config = dict(
    experts_per_token=4,
    hidden_act='swiglu',
    router_score='softmax',
    init_std_router=0.0335,
    lr_router=0.000456,
    batch_tokens=131072,
    train_tokens=505700000,
    max_steps=3859,
)
Below are experts of layer 5 (counted from 0) of a mixture-of-experts language model. Rows are named router (the router's row for the expert), gate (a neuron's input weights, with its number), up (a neuron's input weights, with its number), down (a neuron's output weights, with its number) and show model dimensions 0-127. Each number is 500 + 25 x the weight over its row's rms, rounded and kept within 0 to 999. Numbers have three digits each.
Before each expert's rows: "mostly gets" lists some tokens that are sent to it at least half of the time. This comes from a sample of Wikipedia text that the model never trained on.

# expert 29
mostly gets: "\n\n", "- \"", " | Episode: \"", ", \"", ": \"", "\n"
router:509550484488543505484443496461539522471498506515482466512512527465484541481504507519506484473530458528444516497529504487480489457504505458484521495545511485478478480513523500523554517538516504534482553516558497523473511510489489514489513500471503474562519508510510544480542517524520517537471476476443485504520525523511507484506478488519505487485503508481504506523511471550501482510513
gate1:538461522486471503493507496513512473529511509531528506529517509448492530536508489509422494509481502457490540543519537476542463505490510507483492485542528474445498501500485537511548527511494502475477501485514468519469491512506520490491514453490486503501490503474524452503489475528494539455484500527465465503505493507508501498532537463493494479445478458468496505498510510496465491561489
up1:528476497498493522486498528481523502501451491451484510534478505484516505522474503498504472489538495512517510492484479496524512515486523491513529549502530552534474474491507541521528485477509500473486469511512502444495542468442536482467467541519483522488474514480527527488505474473496506488497555555511494490481498516501508511499509498557511492492482482465547510501476555443528479448479
down1:469488510547506472545529503466513460518486502515504465491516463488525508489478520498495472468505487512522518505500503527466473483507471454463472485483484454484529502469470456529455462534480519514478479535482517539485494527505542530529517487505484487524515513464467484491514513499517518527500496473493534482526503510502509452507497443497474479523531542508458499491531435459538502529506

# expert 5
mostly gets: "enh", "chel", "ön", "ienn", " Rio", "él"
router:497496497493552453517491469489513541497491472456494485473469495474519501513482502486418532486506512483499490546539510526501513469499484533505481475490491521484515495490522491457501496473482491446461489474536532479500468473501479497509488529535526487450477505525491499465503493534509515467515497528489465487535493504550535509534491483518517506544494504499506519473479453519466433540496
gate0:508486478470514473563509505522471537484503495505512504518499491493529543499538522524499522449531472465502476510492531491495477478515466458443476520486481511499482485468525497482521509513513476455497523481483539546477480518484446491495466512489515493481447555499471485509542518530515497520531529530473540505527514473509501487563508459500490474461507489470518501536489499494500482516469
up0:493482525518460520492484507443491481484495506473491554548531453521475489468522511499531538522492463482476486475511513475461561480494530493534524506502526484495466461519496500515467512521504443491495503522468496526521518486548493512512500527510542483542520518451488508516534521508507516552495487539458473537474531502503485516528508496503481530491463482511505528484524513509505528453493
down0:490486554476500535518484506491500534495452504515497498508498533492533471489457540523529471514459461532481514515481513511538518519512532522567475445541490490510492502492534505466480531474521478507488482546520514477489520503515521481502496476530496473498466459475501536489480501531499523532476453493465497502498523498501459523505472511474505536507457522497505505499557496483484451547524

# expert 70
mostly gets: " century", " edition", "th century", "949", " was released", " February"
router:507499518481510487536450454513533493510537487497514490512513480518482470517513512511506474547492503491504540461493558549483490488554531493529473517507523505454458484530451531510504479514474478509455466544487484474512481494467508510481522480485496509533507496519486501470514503448542465477533511501519464420492527476480489515509501517476490471523494474543505472518477486484500524500500
gate1:526523450536520498506449523473537491475518469468492505518513490487539503482471481500554476493488476524526494466472520486514531496525502491554485485518483488481469456536528501547534499548499539493529458523526470480462492512479537523473528505493463477491520518461520505544499463490496521468530491484514466475489532522492517532501502532519452529469497464477522487509490486502493477504518
up1:535532498524505474470488512503513526474508501529505513484498529510513476523487509498487480538539521442517508504482480472478507516548520509487510500471499498542490500517509488506500486473451520517480497440474482508472471513532538456546505464494509479509484509465510495490533462543504434519495482575487508531496510533480504504506496448572495507517474512505510541500483516536480510499536
down1:513486491496471468491572496490493497554472524475517511489472511510504522518505517518522526504541470473508534553490493529531468496459461467545561473531520520476505484496528504510478527526502506466526522489453498506476449465504498491509443558522519503489469495491460501518512445530521493531485489506499527505509484509514507514485508494483498484553482458461512498497531493508486511479491

# expert 84
mostly gets: " ==", " ===", "|---|---|---|---|", "s==", " career==", "==History=="
router:502511499513495437503451547472492531488513482522500502531460506470462472504562455471518493518478478521526529509514486515513504521486525481503472525512495478492487530518529474516558486489519502504483502486546513474552476519545534517494544507459503458485528513492508472486507513509521465519512529547505462522486456466482518515496442509483489523513485499520513525554483483494480518489494
gate1:517512500550499488473455547502545487512478470504493528510503509498466508468501471508488488478471478470476528505503471506510508527464544511502476515495470502510470543510518531551541526483503536472503478514481516505488514513509526496533506523497489512477486530504488508497505494441504505524495496512482454527489459500508481495481417466438482484489474494489454487515441537456527475527484
up1:488446502498486483543483499495463529459538499501463474477492490506497501527491518521493520477502462500492544545519526455510535466523454520533499485478471465479535503484538525477519460529472516498498471475509500491509500509539499522510512532496498523500518509497534500498488483505544512454540500471570516512491457499476543487482508477474537518542482570513503477492527482510488490485522
down1:504468504488525501464518513527452505454480515507541514470491543516490475488501556506473510494494509548545514488502486519494487490499500549493528500503432481451452491470488504518512512479489503502501488494487479474554518449477502508507513486534512473505489479473447494498529537496508527502495494503469487477450537460496544496533507490513533495507490552524455495520535468526464487486486

# expert 26
mostly gets: " led by", ") and", " written by", " According to", " including", ", including"
router:485521475526485545491512540533472489510493486458470481508537524526503536480492521536514530544539485518464480493493529465486535519506465487477459524528546484486495460500456508503500511496469510562523518520498522558507502531494534446513512474507509505512485487507481516502464519452488542514560483498527496512454491478526468517512524482494491503485494498546500498515522495469522491527527
gate0:492514498513521487517493564450509514544453437507507478522492530481522480498530472497548457436532521506512452525502521508500537491492497517484458521517502487501514509505485485492505504488477501531514505519500515491465474545573500512467486548497504500505523503481504514469483491478473487490483530488512445482457538509521461540478515484519526485538506506535503476497463523508511524525503
up0:486495488488509539456529550492489491512497522508524470473496535485532490474512484517495520507517493474493505506547543475506490511531529494521478509573506504500490519518442481532505481467490464541440498507548484482515469522511525526533494491507461512490476527486474450534510493492516582490519487514523470511506494514516486471480516463508529531537526472465524512515519502478506494526478
down0:482506483448500499508528537493511503495502489522512480536472549481520501470509451520508509512530506462496509468519498546505552533532499486501532483516492478465480499503509524509512528507510506534499548495461461488505489488482547513482466499526526513504555506506503491436519533491520474504515532510538512516511539466461462462528524519543515523520508505507483503463436507522508541506467

# expert 63
mostly gets: "\n\n", "==See also==", "==S", "==C", "==P", "==D"
router:512505466503496488474492502499535506455502523530495473494495535505490525514536492537509489479492465490517510505534499480520487538488489454484497520508446488518503460483488524525457483507496485515455528455506479517482501500444485509470456456446560458526502533524535529502506472516490475494488477480464525499524472473483508499503459472500490497535469523513527515529507467552507486473552
gate1:501487521535506513503492519488516513470476464493503470493450496509543454516495445508515493536533494432486494469543476448563533579522472502467506512477515498492508501494498489509495555541507465477509492481499524510493513504505487528513512462500486468482451499507499478484477528460462472535476492509532498511531530474476484475452500524504490506478493497494478509519520502529484514487477
up1:491499554517506477485491468513555479523478489523545512540524507479483501500494489512503486459508520516484483506476462463519526475497521521530493529532500481515479495484527520491521505505528462475515519511483496444514467527508499492503470475528497486528468451475507518503524477550504503456460455527510482443481498541497505515474449487496492469480507501454451537519467476495523482477547
down1:504532528502488490511532477525473472498504538497493501485531516518463487492503472523491497505521501489540507501462530442506496547524509467548461547508527466471512497489530524447497486485483494530522499460540499537503492487501529453487504578516512506490509505518493468500507486523496516553462482489493541504546532519506534547486541490489480451463513510488527501473494520506514522520505

# expert 50
mostly gets: " sq mi)", "/sq mi)", " ft)", "' (pen.", "°E", "Youth career"
router:478511472484496463494511483507508501479526456468496475519507504556506479498519509426476514470495532480502521504478502546485488525520520542552458537526450488462493458449466531518512484478546500515480477499525487465509497529506497498508525477451469524525493512505508466465542481484514492473504539519499499499537478508503459489534547494499482519508518518539509510503480515463517504468487
gate1:491511493523473526527497449466494498504479538459465468511518495498487527527498500485510502482527490494447514509525504470506518480489489554506533528483476458493505480495480536559503526498486485553449517494517475545513508518491502542483486493443476470470539527478529505499516509523536484553489469499521450473473534490527478523510498473535481463537462467506509499505487521496482521517502
up1:464480511515497490547500481529516478498507537455482527485491505480474512477515500460490516526498480534493554539522542504479527559488488492494534504526517453474477512492494489555507454522499549480561534482510494509491484493492526477492493459563520543478516477527494502484461508503467474439516496485508482491493534488517523536485512506522471527488496484474481516538493496535495502499526
down1:531487468574516500482468536498500475500498499478491466524511458472520508488494513496520511512494464531481473480522497525531481520502525410530494489480516479526555505500479468535508516504478525485463540507551499451483488556479498542513488464485532531507520477560540485498503517500505512518525513489504532481474471477502470479492514457500509478501484518523525491509480502516502531483490

# expert 56
mostly gets: " found in", " into", " used to", " moved to", " across the", ", in"
router:532523466535463530513556495522477492529492485453489477501515522503545548505498506542517490544523506502458480493484511505513500495487457475524496477518532513499489485496504528466538517483520546504491509495471521513496508480461533484558547519460493516469467513516495505484529514508474502492509461497511529520482516525527516530538504493460471531471489510473497465497495528448537509499564
gate0:526500473472475505524504516485462483485481507451555504516510472467500458511481526494523520533530539483465491484457470512497471468493499540497503509494515529529496533491497495538536517493546463478522539536493513472488528488489540488490536517487500516517504496537445536514519475538464500532464518519491474490506495549522527491486497445498529503461483502446504532503461472512478488489496
up0:499447513534481501524496463517522527474479519535500457486508517539516489562549516534517494516463532489518501504518495504536546481509481476463491483497453487467511455479513505512534496484485510497496476474487505480497455528503470485467513496512531500478506503525496466476496499510535479490473517508484517423527479487459485467532535494467562539466488482510458517508480479502515503508512
down0:481528506528501510513509500506456520464567461493497480496467515459507539491524503511507541506479479572491495548507508544532486547507513548479482527500518450521477543462500496532481516445535486524458494486532493493473469502461498494543533483513533528511506520510509501519489498463533500518532469495500522527476496475509496515479493511524536526508497552515509499504496490478515468501505

# expert 15
mostly gets: "th century", " century", " years later", " same year", " months", " World War II"
router:506492511485528492540501481502522485493494464550509505512517455494527478518483522510515497522492494468515506487463487515527488524536565515499466517538515521499470504520513518499499492488472481489489508547529459510548507473516519491543527477534520549542499497472449525468527502497499541487537530575535487487472523484501540533498501502493502496535509504545495499539513445516482513490530
gate1:526496499479553539493527515462472499502500494548533490531487469515526522511503559491484468475514510499505500520520505490541460461526531494484498537510511489469528499472505487470507518531400529509550499492513479494488517487537507490486510485511485526530515542481451481504522447501495489497494510471522507480503451496511499485473525523488536480518481453512524522451509512511510539496503
up1:484489500454499513506470503500511536475518516485497456484521505442469509523528468514473494498484477513530488506525502521480496498475490511490497492477529479482460539468484476503479528471523505492516486495521471512527511493476498511514466496518453537517501553526483493528493569498533467474503526450536522476508478464469491509455532453474466488544484515504518439509490532541476520536507
down1:472508470530490514491486509507531499489510555469460479508484511495507488510497494531463527509503513488543464518506466525485484458486487526454490498527479515500471504478463432530477515460519517465511503541536534536535452510488455499462500468454504476507506510501518532538498520496508545512462485446522501462516508484508502505517483498515439494496507483475489491492500470473504475531546

# expert 57
mostly gets: " politician", " director", " manag", " footballer", " friend", " actor"
router:508535511500480489462525478483489508517495521507447485472481550498460496539497517475469514481469481502503536491464469470495492508452512536526510508510529501488480492465451490492492470495491526507492506447529485505538493543531505511469498456520472500520497469527481558558468543471514534523483541492465502533473490455525476491517505499509515479478507528537507507516522516544481470513514
gate1:473528510507546500457507514450486466491498495464472499476437485548501502477505498516500523482506511446507514500487412451540496483502477482510515493477468465528510501518498498527516480489470479476492517475548483508530527494492512500493510533565495544473497506487465456487487480486501509491500543521492527459464479488523542531486499505523481472494491474505470526532509526511494519525501
up1:519495413512530528534462523518546526494539481507468504489515517489521510508539484537503515461476497531507468496464496484509479494515483485459507477539495510456494496497568474534488494501501522495481499527491477530510479519518535508475475504528459471444483485476502501520519503499544489491488514535485497492487478536431492507469518504545503486496454492499492479493475469514522498456492
down1:505473518486482465520512467521491543509546504553512477495511500516490525474487495476542509531530502483495446496488539493456506474523504546508555477542511515536474517489508525498532531489485513498489538527546509491478500483487474496503481532474475502447493506529496471460477449529460474525508503505536541490502453505495494478508531455472495525488513495470493520490494502510551501552502

# expert 23
mostly gets: "\n", " medal – first", "There are", "| Average", "Personal information", " newly"
router:513465490480522453529471484503497472495553443458504507493516469516494517505500481523496509430506527488480511505494485518475450504495519477525526491528528533500540458496494556540536501530546508500469517528465519496502484529487523519489536509486506477503509500476529555494503512515502524527476495504469512540514474495528493484488502507541503527473473477484472484478548460504482505494436
gate1:497497487518513523526487524513500520513476511491508494460505514538484506464527470496482460491495473474472534495471477503525487493546511517503521521537504465523520492480488483490495542560531516554521546472487463542485508479474529503557567478490497510507507509476530526551496485476462463496490510487518478463476516525511552512509500514515502508494463463554509483523470496550517513496497
up1:491479496475497490527473527545509497432517503498476510525471515442480516510566465507505523552491525513513521531443469492491466498512477531518508485511497487521452525493488523461495501521519488471495518503480458510521479527489495496526504514519466506519473540466474507494481470508506487504477547492517507546495470472516486513525487471538474485533456511502507489460452500448524477489485
down1:536503509481483458518559492495497573528512476492489505483485496541527456520491546488516499509488506474518537499488485510536518508463521464535471482494528509488539513493480475533452503517491525527467519491480520525498519513467518499531460494518491490524456461517529510470469486493521509526483471481476524554516474517533507543491473471466512518493513495512494501563480533533483509487531

# expert 71
mostly gets: "üll", "kov", "š", " Bry", "ör", " Rog"
router:510492473478532465511489468511469527492507520466539529481501465506494529478451482462467526508475533498522507486486523523516473507478501504503530472495483511527527527489500450519529484529521477483477524496573546537481503532516508483511479469495498528489509473524499528533459487519445521525472515523497474498501490468534518539517486535469523461496547492489490512477466455530479499531473
gate0:521499457500424486502549504501480492514514489478460502541521509492541519458509530513466513491500523507544488544455498506534479536480470511472489493480512533503476482515455522517523516522458499482476504471481534501517497460481496479500523462489465537497484488496523516515524515479504506512486532493479502509490460522493523535530505492496530513480498488469528504579529518492505521434475
up0:492500488502532526478482540508469528449516497531519512522536505524496487505486471507474469553492485505470487507512517478513510498514496499502483517485517523506528516525520551535524486519544542529491473540525489523484518491464514506516492484531500515487536516520438538480495490506534489525516511497481545495518529553547523540443526529517447501492469555500495523478460498486495488531471
down0:462518500444537508509473480477438505515501522486523506501501460520461522482484455519510503504514504543467474453517495537473493561475493449532484522508497485506537532478487500497493497502532509509479492513501504534538479546501528510513468463509513517466506454490456547536448489522467490480513498508524530492510530539528491482495505499509480498494512494477505515477467457529471494532474